config.toml
num_hidden_layers = 9
hidden_size = 224
n_experts = 40
experts_per_token = 6
d_expert = 32
d_shared_expert = 64
hidden_act = "swiglu"
moe_layers = [2, 3, 4, 5, 6, 7, 8]
router_score = "sigmoid"
normalize_top_k = true
routed_scale = 2.5
balance_loss = 0.00812
balance_bias = false
init_std_router = 0.0279
lr_router = 0.0014
num_attention_heads = 3
num_key_value_heads = 1
head_dim = 64
vocab_size = 32768
norm = "rmsnorm"
norm_place = "pre"
norm_eps = 1e-05
positions = "rope"
rope_theta = 10000.0
rope_fraction = 1.0
qk_norm = true
attn_scale = 0.125
tie_word_embeddings = false
parallel_block = false
init = "normal"
init_std_qkv = 0.0396
init_std_o = 0.0101
init_std_up = 0.0396
init_std_down = 0.00583
optimizer = "cautious_adamw"
learning_rate = 0.00129
beta1 = 0.9
beta2 = 0.95
weight_decay = 0.32
lr_head = 0.0112
warmup_steps = 228
schedule = "wsd"
decay_fraction = 0.68
decay_shape = "linear"
final_lr_fraction = 0.0
batch_tokens = 65536
max_seq_len = 512
doc_mask = false
train_tokens = 290700000
max_steps = 4436
dataset = "wikipedia_en"
Below are experts of layer 3 (counted from 0) of a mixture-of-experts language model. Rows are named router (the router's row for the expert), down (a neuron's output weights, with its number) and show model dimensions 0-223. Each number is 500 + 40 x the weight over its row's rms, rounded and kept within 0 to 999. Numbers have three digits each.
After each expert's rows: "raises" lists some tokens whose logits its average output raises strongly, later layers aside. This comes from a sample of Wikipedia text that the model never trained on.

# expert 31
router:560523460544545524525561518511532501496496516492529551480435518502580513507463438494541455483624475557493518506433493412539525549465522455493565461499490551521532446520428492502510534538523453562541506492495425459449546510470460494566514483398462504467571582570487468486490495546487399529528446457412477493503487509544516497494507445465483504419491479488465477503444430450571465509519485474431504561492578457496542465535506527504503566567564547583570528514529502471509462557496439454488457505513513445472454529490535480465533412516491445539490470537536482532476528529517495547554489523524541491489511490522480491525434551566500489553493504487523474573466437458494500519550
down0:538597495450441472511488482543535545464502481494519520481479564476601470540460488498529474508527475519447523437481452468468562523564472541535441414492498541522528508469569432454499448480443554495495474526533465521474461452526545578511543529489468484452464534455484465478496530540481388474566486573489526449522542522450508500524508443530468471497495469419471484457517499444516448452502537463516480557524470501466579455555525431580585483548589496532556523464525456467505439484478480502574530570511462517576480491521501554525451470545523539435517533547563490497498519475508476486502469505479521459524429542457533504494485489572475540523487493491470438459427424491494548582476
down1:418539465434559489544468476428471491494495452518515486504530593550557431535453471428510500527476508457427537466477525465540479454502479542504467512439537496458517524528492441488466492471450493547484469453505497529507442490566522504497500539490504445501473561540532483521482512477511569454489465513490506528530500550436455482541505465560444515416480576560517412504546491473498503543478564544468476429528464428462527508540553514530487475471517441539501485524546487437414477436434462497469439486507448506524423513474542546494512492621492545393513486493501481507507524525519478513529528535456565470557562491472430503533565551523477507529397498512501488550461450457467528584450
down2:504520561490500435541503537514496497507469540473511506540452476494482556476441492528539501441479560564544461459496492485455528535495507497499552549546499444488489535519458528516530480431450439430456476491547452463490527508404455469413509436461535406482498521504454463576576418537498460463479550488492489430493461547568540461527508501537495500580535554483527511501544528437465483506468546490458396525477541490545446506508547506445507414473420512489502487502529547481527533494490509517411504432533462473513490439495487495475602488463561554501478407514473555513470394542534475517485466498469490566591518535528500561486486549535484503492530542481451493518528552481418487460509
down3:497444479506500432491529508475515445472488520523529500481518513524506531567467514455496443483516535488504508504479553471492438494478518458496464451503500538505497460531539390514493491478476447495511491519446492507513439532525450413519279516554588515458475467521554520511517512582503550550478466453482470522486514493486485503479498492535472485486510517636485509528468499459534468708516604521518549504500523488505515428490514468491511546527496507502521544495530493454443522495542573527520505547526490491448468558513552522506466550528470457469525470476495497509538527474494481507489510478486509473514482465559461555524518563612483523435524466535504530517521466469554499531501
down4:488509567512539550465508508519452485525501497512442494473527476504524512478522519513479525497467490513488500526515499500525546537517450539511527514524501490481529566494484511489497489516452531538459464517497501516507530524488461487457771495492399467484482496485478540466539522481475522482473530478504544453489517506485535524476515507448459509489477509353506488541471495531514521235500366479524467512460462564491460553544481526532499499539503455472484514504454485521489508486480509505504489484466528477499516458468466474505484468470514527525438534508517512501466508514500496508521512475444486491518603442512475479484499513450456492545490511474448482497476538542501513483541
down5:437487533533512485546427396497409470471492473538514507468491560521479421475547530526502473525496514524464501566473538513534480490542520466483475570492511503531533409486567498508423507466553505539510475498512482466500541540509490522562448533523594355486550454445534508478499445530506527490571436531440523583517457508462506495451444496466467447459425476563497538519533531528433457482558545484534510547528554502524532531524496527518447522459532439482517523476447491502527512449505492509568412490484480456519473494411547457549442493493614526510521514474474544480513567497499505460540459494501477466492422447458546519516525458534496556559483524550447489472426545487471474466508
down6:584483484559477504488516426493476425529424516536439539501504495477457419529524448470489462400497479440526537556517554503496430508541477492505472555502535509533461516588467456500528512568481432450507503462548463504524471524482412465563548480493579508469479529468491485521499544472491471531502510503595483519478493449533529505504427436523482491453529519455530527478468536485499517508425497430536482511561575495471422507505459437523474527528462537488527485488508466503502464482571551517456449492449477451490463523512484422481519492457419430471495471515531535585444526524530498552424554456490496570513488594606509460557486554517463518505534474513498571537462503525508478520594
raises: "\n", "The", "This", " This", "In", " The"

# expert 38
router:492506426507507571519527576495473445537490536500532553486426510473484493437520472527516465516521528465510524488488497445541535490498458509466544538511472553524571478555446445538545470435439458465541497486431465401492511503414485493544497544489434481462530545496422537418477536499474556544476470507463540497509459494539512485566548489455581526451524533509550504502398494511526502442521439551464512495498489429508573547469490540512498498525553502515488537529535507486508452529503498520455450506509583470470511499593548445539472543501534573541397483591523491499533497492532528478450509505523570572504540544449464443468525510576527469494564463423509526539450478501411522524439
down0:560590515545418489549520594548510470499531503444476412507521563421422470464483552527493506487502466485470471511533525474518472537543479485403464474425493437546555564524487477530544507543496516472456456539526636541451522524493576562543486486485551634541529516446528519504446501490471461549475492494561545542503513512452534509488481514483549472513504512566474497543493557562487473567506481452421486467531410441527534515485420520507497523514474539488519482452451553522463451493499511448536486536498505512545523482517548482508541520482571588501518526519496471542564507538483515486541483460419489526442457528472493490494488488461518514485421439528473489472478520512564484554478
down1:479513432508564513447459441501483497428548573547461526450505505458493510532485467465457479452449489499402503502515460456519517495481521524444504499523547495479477508557513531490515494571511513468527509499442508431467473448520485485481481504441535541419465515525460468455535522501586408503550508566482579533532444477515504507565570464538466499455482532497476553570492414483458506488516542469459489528456549487448482464531568508457443443495557486495516446506486453482513598535532497532445453469471489491401486481543506506469441491499509394483515574490504485571469462511508559533404519486561444500533486489551488498562510524501613502590497543563457533495477548478465438492480
down2:503495477514474489520459473500538448531449542441481573537503528468509427513499497577509471558538483465463521483557477436461504500522492479459496536480491529556524446478533484500501496452499486503488482476464481535506491500501504497539474458472458570564440518493515539437445516522454523512583460539540507435494473487468470519565501467500518540459511471598522451431470483513550482493573603413525520463535517428481420596437503524526479446485466547545459386443438462568515535527518518509509485550460556567466489494510550475516475513520511517499445420564436498519482498527464511518481558540490393562403475558546500526553539477554479519482548549449503519490414491530516486469558
down3:483559498444475540412487518475479527532506530441493514471480486404573474529527473424532434499482516527548480386500505564515472479512454593569479435506455486483570382482494539430506545560417506447511453500491520575529486457456485476503484466554533462514476528537544461453544522545493478487425385502494454497551501534520506562439497497480557470519493503509501522545557584480481480507512484537524499471468505533547549505539503536495509518539503448466534482570535565485492525510536501542542463505509503496559443524436509457497558487551467495455565500454542482473444494507521505499442489510552410518437529498505504541480431450455515510525505502424480484594490547570522498507546
down4:475490504563450525577506528498533584573487470491476543432455462459524483543459468507517524499401519467512494499559501540483516505460530540428562564507452483523476488512475558475535552522477461517435462520450479532481475465561503571479516496434518482478444511471494529460526421522515613472474481501502427449619465483494470472532600494441462509519531538516537517495520467539548500539548443504548429458453499493472466502519528523478507497445421463512517405473506544510596541459453506417474474478555504494456445494472509521526487469464489551526434559516507433602528538485545459459459495540462507460484506474483505515489528540468486514424466459500433487555517498562474463561485
down5:488509527506470535508484523558466529478463466531458462507423560520514535460539491446530558507456487538490504467511492411524466543406431417496571496567535411531458491484466537510518485528477516414478527483492518442431442502510468510485562546479493583423573559452472524511485473561542500545414510479489557492531503407551546534527483476516390464500463505499493488531499477553520461452541515552506519524451498499480467526472488502506470413547546527517498506527548517590471457507475444497474590541572534537390509453443502487477473507494457503508493530530528508471449498496492503461470476544539569457519587449457488522522495516487542555566514462532500480487536437462526539486432
down6:534531440524615488496485487535459530517415530461510458486486508466496536541485486494542536498481508478563529532483572486517580472576540473471562509515539536576460583505466558543473517508499503486498478454492511481448485531486497506499485418511446552511613554411464518481597531524531373524522565509517515558516513480470419557517592473481530505545481451490503532494530480474478473498449468560491448504459522500490453454591481495494518500564512493540513486504491501509507498466459425476516589485527512493562415523549478482470524570512512484560513551538543491536490501455491469489541460474565486428497481547412524516494484444578528553474527534484497483564504512542535572551500
raises: " C", " in", " W"

# expert 35
router:498532392503477545519587530513455481507457586525555517553443533531569475470509475473515451554528467524532524465518498445561523510502569564495546540487522508490533427504473547478510545503492460564463527516409438477531493469550418491557469484454462493549488520552450445538545525489512485567534471478452451441561446454491457534503505459474540542478485527496452446468497474512540517459552481433446529449462486521518518498490578504475534568582545448528535533486491502503495426515481439487492458501454589410465511497497522469517493522549547550549449457551584498489523483474545470470512532543464512490468507484540410440553543558478545493528534483460470485491425471491460421519538
down0:484539513507452477509465484519496451512458533532527495515536455467513410532522533547456513503467494477518477492534576526525481522489538588477476499568510517514501567493548498566466529469537494607530522506487487470582545491497454579523571510572596480524440457540472560484586551477499331439511506538536522461405461521554509515505518434463542483499530509493509546435547456546544501568448482498533492469510560454514497481479554479438468499488549499485488488475481437570499499488531475508497555510484501427422535488500459454600510512497438525476533451502457459531426502506449486501534514514507425450485563498459556480528549503442545528486502508523518583500501486525510500550534
down1:530501494516542479472528547502469533451522524476460545491450578506552582494430483515494501541544491465487512490435550497488474505440498477476481447523525501441536498566491508532585488496515526519506517499480466523448518464409477440507630490501379564432532492443521444506494438488525508474465521526445569481477465582533539520521457590523531585513498510493504471489477454473509485431490393597490502490498499505550537501522536577455430467486535516507554478558495455496536491502453496576412567453517472512525469516549409449480520518485470529515440541473460472514507408485495544551575455529483509512525523509448466465510494529537457487439514550451456487492461490549481495487544
down2:499437530515508501477463541418452438604497388466482460509453459467431509581539496502485495470631467493529480546497506492542540481565447569482498481539580470514493478434554496499448446447502489485486481510508465428532506485456440536529543470548518545486514542546544495500427554556456590490494510505516509475511535544524464520500453501615449461577481470517461498466469527520516456470500473537482472517509570554510445559534469426436482472567459530468518551524497466543547563549499578445565542565521529521529547533496550480509537527486475541517528435495465564512529515482498520502520512461446511528516541501498556506533510431425467548488457499450501488520478506511500446470514
down3:507499562501439530471464527496483465524523517522470457490484531521459586462454548461437459574461561512478477560480452485464505566554466417449559450545466532516479574507489494510434531442548488539535475468551463506420474510524468496529521480575413487536532490485492455483511416506560402497486505524427576513518484542543530525481463501509562521464487467467528517573553423478472466481552484561492547605545508541479499517526508503494496468558591487585538460497547503506457564536483571533444475484497438554521450484503548484480504516544454525507541540511455486490421533516512441546576439544478534472533514533543532508420500548514515454509521540565481464458518482456502519497501
down4:545505500508503538442429494487572546527531515451398492555517504504525496470532483538525495527504549535484456510422510453530499575480491492466573482506440497526540510549518521491516491484466506521543425459508468492465434485390478504596538503495422640434527476472547425503473460513453467518486530477511527432524459519525499553478508520441482472550497515444513498501508549443538507488450576513449543464429571491610511500557543461471458500484527520516582510503478494433516472503513527534526498545458460526481495435473512515520486558473499483569558559484501509545508528532498528520468490450504514528539442504557488466489397536582474487489491506440405493463586511469483437523487
down5:498520491511428533506547502478464477473515497516481543522523477472550471576548492462438445503488489449534507509581454524498463474497535569437477539468504546486499444345517547495480439529531483496512510578490549608594496446548446457545395514501542537506440496519469475513539520598536424479566471607478470501488536497477505537463442465523533514491447488472482512509532488497534460458463476468531501535483449495499468453483451463535458557541519489541530544479509482510433467505549427505499484537539575517456564510499495500534462509502454496511447495481530426461554504545525472508448533508513491498471464493510459447510510484416519557527606416543493496493500507505582506530558
down6:505540517481516486516500503458512535503472469487536448502465512530553494506511515505537492517472534539503537495419529446489432487508475453542486511548497501444532487490495504513485464447490517499511532510475509463476492469527444490515634518486387511511531473492477520520532543488495219513465506586488565551484473527559552459490490450509523448498547463452489537536526508494540452516445534483512515542471529501435514493520469437489515461544557528555463526532481458542464483501526472512443576524540498468528509524529502470491477473505444508544551516509545482475507487464504516566529468594522556540489492516473453523461512554467474541493580469540418483548497559478514527434447
raises: " the", " its", " their", " a", " both", " his"

# expert 32
router:520486454585471493556539478494526535517477514568505534493425490535541520452492508485572541482576519531468565383470510476517476521491470476478537488484503528541491426489434491474481539540528474536550449518442478468524551517522393456576486499430447481450501501525483502512471492525428419499479480457470487541502438527564507470493534470492576447379494488504496520442443469441494496538557529514464507590439539463489497427451497440485566440548523538521539548508504469430482497506496506505528439510483557483437522571499550434468477460495481502564534538517559467508494483477522461506563542554464523419499478543535528460545450550599518501513535475470518461523466524481509442458515
down0:481449508489470527546501533576478523397405514483498409506514500613545476475552501484503496526567524475537496525485468492396506422542496588436494538559553499452520498473525493518458529528509529462530503528544512456465529518604404510533507543551518492571524461476528450472487448542488480533501475459504510529480487448476496566578484475459534507524466459494450564453508477507499498490517501497528572511557499529511534534599582530480496516531591546525510542518511509532511511436538511485581435527465517483524531515412558433537405505519428523472464575510487493563470523511491506495462499470474537476519513474519546493489466493585489511448490546572504531547538468509540456531508
down1:488478408505466435582452474529539514475500508489512513511482503532515507519532484519459503504436488540567551511556440491430439523506543528505488512428408484567484394489473515556485535501545462482487533535486467566505513496502497514506381506443592500520570530516497463468518497516499441510560532501505474524501448471530523475519586530533583574461547487604455469541525544490481500551470532498429553489526541477533544491512541518466433508521482553558507512489503516441513352505486477481619531522481555500507505478504486513516459541511515448511523461508514514488478519490480498414484466455552494544466402513501475562552572511568499446514544468525543537485524509488546535494535
down2:572404503478569494502531517509487459524483519518479499465556537485499508500480558515456462556559402501502488449453436493588485563502489515520538444580540469531561456466492471557517481423449459456491509427522483515514437524500485447468583477553419472571481469475462482513578514540534483502495498571486539427455483475496537524523491506583525427508513496455558437447465449470520524470516597509458493500499536501537492450478528506536519393531470510540518486467496555579464561515439505503493540509452472508547501504562564583470510511491465494447446494498504516472504462500491472529499500585491516487521583560465492499465434559525464540458577528518428525480516461467448482496483
down3:438501491513479451506576525575506514472512461468525532523481596509591448505497474486560495569523470441458507443475507453474480462500553466544530497495518428537553442537474460505462457486476537422467606501520491496533446529560562492529385470489473529548553468524448508513515509489462463486544439495485471498523568475501431550560463500464536589418541563512557456503491544481510481525502525527512568587462519445431548480513531505502448517499517587499485516518492481461436471543540495535427592544518510464520461492531555475484482535524547477471531489505557488435498510460459462496464442449501474501449488559478483480510498508510518517503462539502447496459491395456571549510447
down4:510464523503503473494490452484492470476509517440525471453531532471538339467528485473561555463454412504458538543488430520498435468452482471509493524438552486537490529572451490455517476497449443519456461542461547477473416533477523523537371574458507441575484517482528515550453530541453545483512447480554466519440511502433531498440440449526549456490574521521498445524522510471513529412503504490460548456494512513502470485444482551501493523524513435435525474461489540422470429495498538465508493467485550462455544526486486516470442501531595516486531472454515463504560534507454493532510473456437533424495434510542533517488540523582456554536494457506528464483554490514501473534495
down5:511489545505487517515532480492491514493485452461523492501575436540453478510481436592557497479463537499494488503520497578546507513393507487403558509478476510512484473450416471456475570490479457577485514499595522513591540473516507523485337578554661508462475469484470428443529470528419507518488509482531481508480502509509473462499490506439460517542514527587514497504544575528459548542415482552492447499497510494542506463459509469456468517440495534533511519520476490466544433469485503463474437496490492548509485515491507526487506493440483484454605528532515457554503505519523493467495530444510469550541425497528466489502541502477468509488497497519541546512476523526523467468595
down6:511501459504486560531542533509494458457506520490568493470450539446482433505474445537521484461484495532479499466509535542506530499494517542504556521561448478525496553462519598453512485547531443471484518500556519457469529525484482553482665499456504445521568522504488448463467561417500476496502502505496517496518535465506475518472479574465460517495550524323464472467528462518455550376499365506420545431488483509549486523466448514521519585443512430511529464519519543464489465521508426443523483483535492514457452534435460510521518487478516501533520454504577495499518532519456476537496468504511504515448549487509483508432432473490494499428450476488460546534481496467507508492471
raises: "\n", "|", "In", "===", "The", "According"

# expert 9
router:484522454548479570524531511442482459548526539510535586547449501533485468449478443468470483521597479446518493499500498474524484499481501501466586533485480592512494447520460491478529536518547503539496512548469500504479492524507378515529561524469478538545524519540505433489486513502531518527478422507443436503541463475531456527469525508466534548476529546452462409452500471443434520482515491544447458542396550522541525507474516550447561551505534455512487482525527527460500413488404415499569457554517616431482539496418569464500476520554478534546470524577523469493524464512480516472564471506464521511468522491488511402541501529548524487482560475446457454505467507530493484535547
down0:446407548513514548481557474457487503496521443530519473517618540530453571449559417451439480501522575457501516504474395450455497508497515476461442493532449552482500420574506464544440504472536499493552499452464519487435479527445488500531465443516486469477442444510545435506478570523508546440447450474495495572514529502503487492531498510493510557541496518514542460491534525481406521534414475490539481547501490600522440568468506466456520509450501492467475556557482595455458568509488477536541526536505495483527525534492463486500543516524487522548472550472518556542459521498406483525497492489535522518515536534540533512572530466459473446526522441470516427479537544530508415525531
down1:469541477479481454533435464446503458504468528503517468478447554520539469562451499514479512515565510529516536515434489518531470450570489564513534514541572431521516570487497565445483447447462491481455464531531390489478490545491479454519579508430466403503515501419471551586461427531505478562459465436466496482525515478486457478468545431538522483513517511511478514540443513551511476538578530562534447513533551492496521518516502561536541479520476488530487488502494510537526477449470551549540484449524465502461469433568578488408470591518520528513473498519480567540483519523489523491462421524470503447504498540505453470465565464502521474475555457519406452433523535434448546567493
down2:507476460495526558541512561514498462522440521474537485544496561529456515548464553489518478543528488486396510541429476510532507418525475611556542447472541499573484445513482499440495529435447435521477451535495488496464462482525535460507488469519524516453524480543493572552531499440451540497458454476512442464463559564501537492518496527558465483575463518489496491369451506471539481487508520486477474509481544529513543617453462490511539498470525499460446530526525474493475496506503504500503484444436463441471467495504507503413503432549529404503484513506565462424500519493532485507512506415406545504490498505490516531536588530504481556459509441465436453490557484417469590490503
down3:539559469478580579505500550574542559510509442449445486435557519527501484478538527546488519440447508504500454433483550481589507479468490526477523528508458503468488486532483483488547421461444512441534481469502490510512504536475520481542493491553482628531548500495589512477532557503496555450480497518555549486603521482536484477498534519507480518425524472617556492566532456479548502556533563516519473454516468597478527521546518551499453514460459508496576476492503501507548418496481510487390497512504453543450537522531510570463555428503524467470493390437485437495507468503547522466460461505464490524508509540502467490498532488457534524479518532490490471528417493503492403505501
down4:541496522440561524466476485520511554577470532516449477446457478458444459559442474479542586517422554520495491519491481541546517485495493581502450475517505444548543436448487533528484495473503477520503490521513512529496471526473491500464459511520781554560493475454537519495511514490426583480506534470508492513518492488491495454522520501525487448462548519649444507493478559564478433522465548472519494501513523480512542442436479495544461533462514479458511468501482479477537474552552559487449465450530430476456477477547464518478550518486508491525499452493444419510518455477471482526492491462477497492524454487505504512494502487457533504508485458505523503516526527459507518464456
down5:533455499524511522466502499513476499432447471537502560494528538507545437493547534489441553485535506444523517515466525498511557511497427555438437451474536612413514469542451581458481540484507555584502509477517530506575479483516547468571491527482461482570521431546535578554538452509518534435570570528480405485556490505450494550472542505548491493529501464441494521553449537497510489457523490518536554516542453495454531510504453485483564534463468533490408445488507497495505488471571437531542532469417469568524477531579476510494537496511449516556454517485547503448524566454464535543537558515458497469539466530468508482498468533470479530473480456498579465546464536495610500484504
down6:444477531558549475524522551435482508451457435440553504507458549458440506479492445490514553518561501465515497497556464459594456479528480525533484471572518508473599503451514495513534529546486449475466532508549545481495427507504511517474540482429495433471471537466510490508485544509492492508496516468569459537509519489525584471481476422464477494407611455428473506524492525597493447479505490442493458525518514482496513444507505487471573455508424517531437531497511471523500540480529490445497525478524524526468470523461503440545490443478497501515510492526531452483503498507451508454411554601418512494541494451530490500480394520613533465438526462437447527415483559469491545515537
raises: " battle", " response", " career"

# expert 21
router:544508520492559562568469545475474449445507490539549454552440576514551510441416468528546482472501514510508486479461477500543535518489525494537600540490501572508539507497483564539561519507532459497516520508495493485485467500459462414476577499530433570456548536486483478475511638435504477523416435442490507508497465502553522536489516493503548484491462491427510450471472435485545468477564453512495464473464491512405531556510472505495544490537533533564497510537507504414475422506434472505497510536470577546468488545517560486395478451528447516535470568531554518506466471460509498524476516566479527510459547551566485523510557494546487459573486468506513485461567461556522467458451
down0:462488444465524597456512476460475540525491430520449459532498498542450547497482546504567510479512533529517431441445476464424459525523496496527413496522496535492505545480453455537562446450541545467536433509511538494556458458513454476506453478572362540542462444539475490419516489490520519507499464530538499519540478533523534546489526508495508526461528489463466466508395510492539515524549503505499426536570473523518570526549528521568499497472509532472467561503531488458442526546551539536475502509498468506515456569565490564498515542526496515557528519401516494527467583535518435531542559524569486487656498488445447531537525519515484509491521508512527459472512508465575503535459
down1:524473502528465453500496445496531485466575413453540507500449463441542545583493540557516483474492504518465563484490519525523477486518497519573457502475454488524515485506549482420510471454503417492479546502531479511561470478476528473511567503441413479576557539480536513583492473520560506474501439470418520402549540506506453517549493528502459551469474512537546570489482514509458472522462532581475542462523409476496518525496482524466571507509482557533516432414528523481479484458451502510540513490551573507519462471511572500563430502563446482512428457515538468490540492509551534531456553516460490528518588484487524361460548502549429469480459488500538492536480505479520564465461
down2:556467470430459497526484506540571508459467500571558515435510496519508476524527530438476479503540518534543465552488516490458488507498499497537498479579461503537498458471497510529490471554533438569500517527528531572463494524493519446509510412498546495431405542514506538471450482466525451455506528577503468472544508447495452570486509489506456502477484511475558520519554513483426524494470455465539476512498532533495507489528469531577425512553505471432490478467488552510546473473470494519494454517524582525422574467388454513500469442526551487577537446525516528416472538440493492608491482479467465503523517394570516509459493484507466525460498380483486437496432451498505436589487
down3:530467409518484474484546443538496528520498511527477515478572452428412325475490486517471455484491531475555499505520504503432479503460580539521535519488455561475463384466470458495549500489513484462538503571510524528490563547497454551466436548497473565471496513520484533523520537496500542501465543513517523493478440568522545532433520524415509498583566502461536523466536509482514486455399564491488454562508474535570574442451516516467530500517448511443526474484464486519416508514487456492485472501461524505555500501491485423504572495413501516447459508504487498554511539546488436501484503500517470514462463505474525472510476535515506462508626478497535487486465504535491417545470
down4:497501430536512543508449551529498481474498457466455550411540531510485448498502466529531551509504596471503511563507544493459496513503583436528422476503502523471503459543495500450473522548455438527503444479531535540535487495495573573495376424498472590434480510530579525507423534462460520550507509514487469496514501487513522499527552574490444511503550508478502510493549474520480543500479446453521433500501549482547484522469507493467493571514471479465461457475523483498537472544488474443503390469457579501557457505484560551522446477475564554534503436481547502488496466528526475560472495501486446417444458554473470521542483560451491553449478559393538526571524423527499505496528
down5:489563483543488445449471581454467481507433534485528504500566502504499477563472560432521490506567432526564535537473507438525526503522532490483510474542537490494475468499507474472502438457548500465495512534469431554485458467509424421484515473473510583563484423541393519540459486486484559481468487535438509507446476513467490479502560485521555487556503489468510495552463393450538479443524496411516509562507515438521561441559521485511472513464552483501508510542487491541453426555473512451500499522557471488507548585528541477470497547491478541494511429531443436444589494514529499491507513567466481535530441490440547481509507526583423456521483436514470423497462475473472424545482
down6:570532487473470487458464487494483458551498481510533475551514433505526505524507503560522466488469483488462430503534511481506464517534547514514462464516465553488507451527497447486535467535505497449505466591533500477458520493433534501533502542495444449445502504473554482548518494491485528471508547504493494541573494566495403590569436523500586526446486446494429500551487471443527492484455480471558459512465519512494456463448492567567537529496475444432452520596452543535484545569494536516609537518514530533574518522533501516470495494536457543441515485513552495580536484551507477482480557519495502550480470603471448476555410567476524479565592558442483468480524495488527391503537
raises: " Succeeded", " Career", "Senior"

# expert 11
router:523501486600450557500522536476514464545474435463570480499498459464490530447522508529488543500593439518494500518463533510552466518555483598525521454574483498569532478473462526497506521469452490518592534511412485447444559489484417486526521539465454555398630552486472457482511559486566460482512459531455532546477513462542476499495495516509539551447478482424508496434412446494457440492540530506505571478506585457534536470471498503494500529512526479483533537492507536487469485437472459553520481467492530480466442583505589484539530501504476517488454514486527475514547458452543395496478513525478561527418520431485529495476526484516439519511494488461523479460518439500515470531455
down0:504530483448459494482491471516461487497545497473449501516392507456552465540494492384459537496533484503506468446532474454515627496491555442486452523357528538420454484457432459510584519495487464520456472503508500512579504490622460493525382498523518515493455461458471535486543481496476484546514554495515494497483487528524477475419517522549467475507531497537482482479512519519564535440513511455437403529524486523529472516471475521552490529487504541516497478573530468483448483561510431501504512563443534484416606436443501496481476551554585553569491472505522524476542487486503494447472474543531532506512478509472515519537521481453490501518501459505495526501439566445477468535484
down1:518533555512449448478471510431487603454512506557498436508512465500508439487486497468464490524547517458474451478460557504526524455467484468483487511482485513492514339509505506495525570500464477558459483428501509523540484470551510499529435510492507556473484516508511508505557509477464483512458488504517583442464543500556449545534463496502531492515504496512478497533467471510550566410506447443480466479526516545464494495494460506494493498445531498504497487547532507541483413452472448400467524589496450525492531637520505546484514594550487535559488495502621547498551485500525576434461447582540512486518466516603498488572475471540487527459467489483458488531486475525527483557580
down2:514546417482575542493511510521516474440509463478476481536532477489535501474442447472559526459436508466447490481481488527490586444493521513531577432519462481551476484556498565456558436496417512453502490560530561481427488541478575525469502541551576448501502493508489539520519541491474589548426495471552522527468471491467525531543502559479491447472556540412558544485523533502566491442514460474552508571497561480521563539552503391453530507472566495546506453499464440531504455477556530483481445462522528457448503495482470543489463477504477440574524537491570547462457547517499517541514504492483475461487573470503443497571487535533542527538422472491519504519550486534552464425481
down3:498530498484542514557451482539456535483511515526466484519439453538546564462483511518558475507493515486456498440521460494509545519553489398479498571465565501435450437526453472520510522509482473498453469431543521547568492481508532506467504501518499492608420487509472532506504436453440533541445484463512470486558484518495526531532525438523480460501577482554509499583528529472542554490459395493408390502531402564415439482521513454461557518489479530552464528518501470527475561574500507464494509588494521487504532483538474530463456558523521507556503509513545528498494496522501541496468452476536480459567444544526468523554447516478561456489529554519454552604493468489456439504528
down4:478576504471516444593482535463472503427534530519493520535461522541508492408498511506529504500518493460479549462530464494497598472493475443487531553459532515455520425520537487513528562568557493454480518480565458522519440428512548473467532497509548490579519491467483590529482447485432558541465471474557478492544451520529521474576524499534541457523520516530550447493541451457507545541525393461482471527562439502384398509448429525496538462479534569556505497490502470505463559567465448459482501565544542467516551456485466553540451562520472527552492531498558502502467511570498532513477448523506509495550460494566495565518474517434504460479503540484513496556516518496507461455457
down5:500523561533466474435517428512486547557478512470438530495523530467477464539519530533505501485467503528486565448434504501542442418556509516462528473475488414526497598521542484524494424450507502512520470595457512460502462507499528452503528534493552434453510530442478457490455518517495513493543505470546591491527514557541454481482498525470483440541463529484490482485449484577515486477470470539511595469449570448519577486456528477523473507491477427485545533468489463445544465452506525560463427436544493534501455550511531444519481459466470431468506530467491448477450412504541545558470499481474481389497577447543480513526524517421493449536409451486536446454475440491507495451534
down6:436580454475527503493491493507548503552507433535503556434498459574447522560593506533494533530473479507473477510434536510493497493519530508474563446508514495549499473544494501545463522448534512489443580471520536448536492430474563536551553527475494515457548557507479465559457540537490489549546487512499489526522529485479434430554486429467508438536536411446530540504541466500538556515532501527584503467585484488410550535528527453480500430472505507517530498515479473509505475508390501496482509486457479545503477410482541490463506535516475503480534557505495470439444581491563535508440456533497503485496540563556584463449479493461422525515493603477509430447483485444487481418486
raises: "hip", " have", " are", " such"